Weights of a small mixture-of-experts language model, trained from scratch on English Wikipedia: vocabulary 22283, 1 pick a token.
Below are experts of layer 4 (counted from 0) of a mixture-of-experts language model. Rows are named router (the router's row for the expert), gate (a neuron's input weights, with its number), up (a neuron's input weights, with its number) and show model dimensions 160-319. Each number is 128 + 24 x the weight over its row's rms, rounded and kept within 0 to 255.
Before each expert's rows: "mostly gets" lists some tokens that are sent to it at least half of the time. This comes from a sample of Wikipedia text that the model never trained on.

# expert 18
mostly gets: " Northern", " Southern", " NCAA", " Premier", "ético", " Eastern"
router [137  91 175 130 162  94 132  73 114 117 143 143 130 136 115 120 165 147 135 131 116 142 151 128 138 148 128 120 141 135 129 146 147 165  96 168 135 105 135 150 111 149 134 170 148 127  86 159 139  87 102 132 192 151  96 127 137 131 144 120 129 126 177 219 100 141 126 120 135 141 142 137 117 133 104 124 110 152 111 151 134 115 138 138 167 112 140 112 155 146 121 159 108 106 137 152 111 104 123 125 129 140 123 126 130 150 123  97 158 113 153 159 156 144 127 124 106 120  92 109 171 130 117 106 167 116 122 143 157 106 108 117 116 139  89 131 101  91 129 152 109 121 143 139 146 111 142 118 141 135 103 207 115 111 125 137 111  74 135 109]
gate0 [131 121 119 178  93 148 106  45 112  98 118 106 167  94 114 123 130 146  69 143 157 126 149 116 138 112 156 147 121 155 105 131 129 117 144 114  78 151 150 126 164 113 110 129 104 141 151 131 151 129 100 134 182 131 135  89  87 113 146 160 126 137 177 124 151 152 124 160 128 157 134  95 174 145  99 108 166  96 152 133 130 131  81 134  79 128 133 110 100 145 117  94 117 105 122 124 114 155  92 159  93 116 139 147 109 112 124 142 130 108 151 174 119 119 101 136 148 133 126 110  98 109 118 112 122 116 154  88 146 127 103 132 152 150 180 112 129 109 104 139  99 122 116 106 144 148 135 139 173 154 113 127  99  96 135 112 144  98  83 137]
up0 [ 74 132 135 127 110  88 138 155  85  78  86 111 126 112  93 104 142 154  89 127 136 142 125 113 118 118 148 136  82 111 136 126 134 140 146 140 114 111 150 136 143 138 100 144 176 136 157 143 158 125 106 125  99 122 130 125 118 136 169 104  95  87 121 122 134 123 105 130  96 168 167 139 126 106 126 131  95 118 164  82 160 105 143 112  81  64 112 121 129 122 146 100 101 158 113 123 104 117 128 105 134 158  71 130 122 128 119 111 168 101 105 126 108 138 116 143 145 143 103  81 138 164 113 135 137 130 125 107 177 121 113 131 124 116 132 139 109 123 123 183 132  78 143 130 145 162 119 149 105 160 103 129 118 116 145 134 100 107 117 114]

# expert 1
mostly gets: "',", " :", " By", " by", "with", " including"
router [124 116 148  96  88  92 155 128 163 120 130 110 168 151 113 107 148 155 144 177 123 107 132 115 139 136 104 138  98 122  95 132 158 167 123 130 144 154 153 134 108 106 126 144 137 138 109 104 114 121 113 132 140 129 110 168 155 127 141 151 155 107 123 135 121 139 113 103 151 163  93 137 122 111 112 112 113 164 133 141 136 119 131 125 135  96 133 114 151 115 125 119  87 105 130 167 115 132 118 134  99  94 147 104 124 171 144 101 152 105 123  96 187 143  99 147 114 142  71 117 130  97 142 138 137 106 138 142 149 119  86 170 123 117 131  85  85  90 114 135  92 111 128 105 157 134 156  97 163 129 145 154 125  98  99 111 122 104 121 110]
gate0 [131  85 120 170 160 132 110  98 110 142 119 139 148 160 126  96 114 136 111 128 154 113 107  93 144 113 157 134 169 149 144 139 123 100 152  91 122  84 104  98 122 181 158 113 129 121 122 139 157 107 135  94 143 129 126 150 116 142 135  87 128 149 138 112 124 147 106 118 143 112 125 174 161 121 139 130 169  75 105 149 125 142 110  89 121 169 163 148 115 150 142 143 135  77 137 130 109 128 137 127 141 115  76  90 167 149 100 105 146 128 121 125 118 168 140 127  90 131 148 138 111 119 105 125  73 137 122 119 136 173 123 152 111 136 127 151 105 129 158 123 137 104 137  88 141 116  72 126  94 126  88 120 163 133  86 105 150 140  98 184]
up0 [109  91 138 118 159 143  84 109 135 114 145 100 123 106  57 143 139 143 128 106 125  97 122 116 148 175 136 119 105 135 144 126 130 174 151  63  89 126 135 130 133 128 104 141 145 129 153 147 144 129  55 113 154 122 115  71 112 132 166 123 125 123 126  85 126 123 169 113  97 106 126 144 151 126 116 114 118 189 148 114 144  98 120 118 123  98 162 202  76 138 127 140 147 138 159 113 139 138  97 120 100 124 124  84 117 137 101 171 101 124 109 125 161 149 139 148 144 169 161 112 129 118 133 125  92 182 176 145 108  96 160 161 155 124 109  99  91 103 150 129 114 122 136 102 126 145 110 138  97 100  82 112  94 129 157 186 138 149 113 144]

# expert 19
mostly gets: " a", " Grac", " Mar", " mar", " dev", " Magn"
router [128 101 145 139 109 118 125  92 167 123 126 170 152 104 100 153 113 160 127 164 149  96 130 117 131 121 108 127 116 126 130 147 133 153 137 153 189 129 131 141 140 150 176 143 142 148  84 138 139  94 161 148 131 125 120 164 148  87 149 161 129 110 123 153 116 145  91 118 128 145 106 143 111 112 137 107 106 176 119 139 116 119 104 126 134 136 151  97 141 104 164 187 136 122 125 123 141  89 121 151 113 142 127 104 117 149 116 155 148 111 144 115 127 118 129 170 121 155  96 115 148 105 103 118 147 106 114 120 148 146 115 173  98 107 140 101 107  99  94 129 130 157 138 164 147  90 128  95 161  67 119 167 116 100 109  88 147 123 171 115]
gate0 [106 145 126 114 131 117 115  70 139 135 148 124 122  91 150 116 164 159 106  99 109 126 129 136 100 116 140 114  72 118 119 128 139 113 126  99 146 117 106  94 103 126 108 146 154  76 116 138 152 155  64 116 133 142 133 151  98 158 104  96  87  57 102 140 124 144 119 130 120 107 171 176  94 144 144 120  98 147 177 143 132 111 126 145 124 152 133 140 159 163 152 150 126 122 121 131 141  73 105 143 166 132 120  57 160 116 145 134 125  95 136 139 173 151 171 139 124 105 124 132 144 125 120 114  94 130 134 137  91 115 125 157 114 156 115 129 108 149 162 116  84 149 133 179 115 151 199 129 150 116 187 167 122 134 125 121  86 159 150  90]
up0 [112  89 158  56 153 161 131 103  94 101 139 167 162 146 134 125 134 109 129 117 115  98 131 124 106 131 153 105 159  83 158 168 107 117 153 138 164 115 130 117 113 134 138 125 155 167 132 145  98 126 156  77 164 134 146 113 138 116 156 124 157 171 102 144 109 134  85 207 147 189 103 127 143 169 127 142 132 102 139 148 116 139 136 140 115 129 129  83  84 110 148 150 139 119 105 140 134 173 112  87 111 127 102 179 177 121  79 148 153 148 117 101 122 119 105 139 135 133 110 154 109 115 132 135  77 115 148 100 152 130 138 135 107 127 139  76 117 126 118 125 121  92 129 135 146 157 120 143 110 127 137 135 155 136 141 158  94 136 108 164]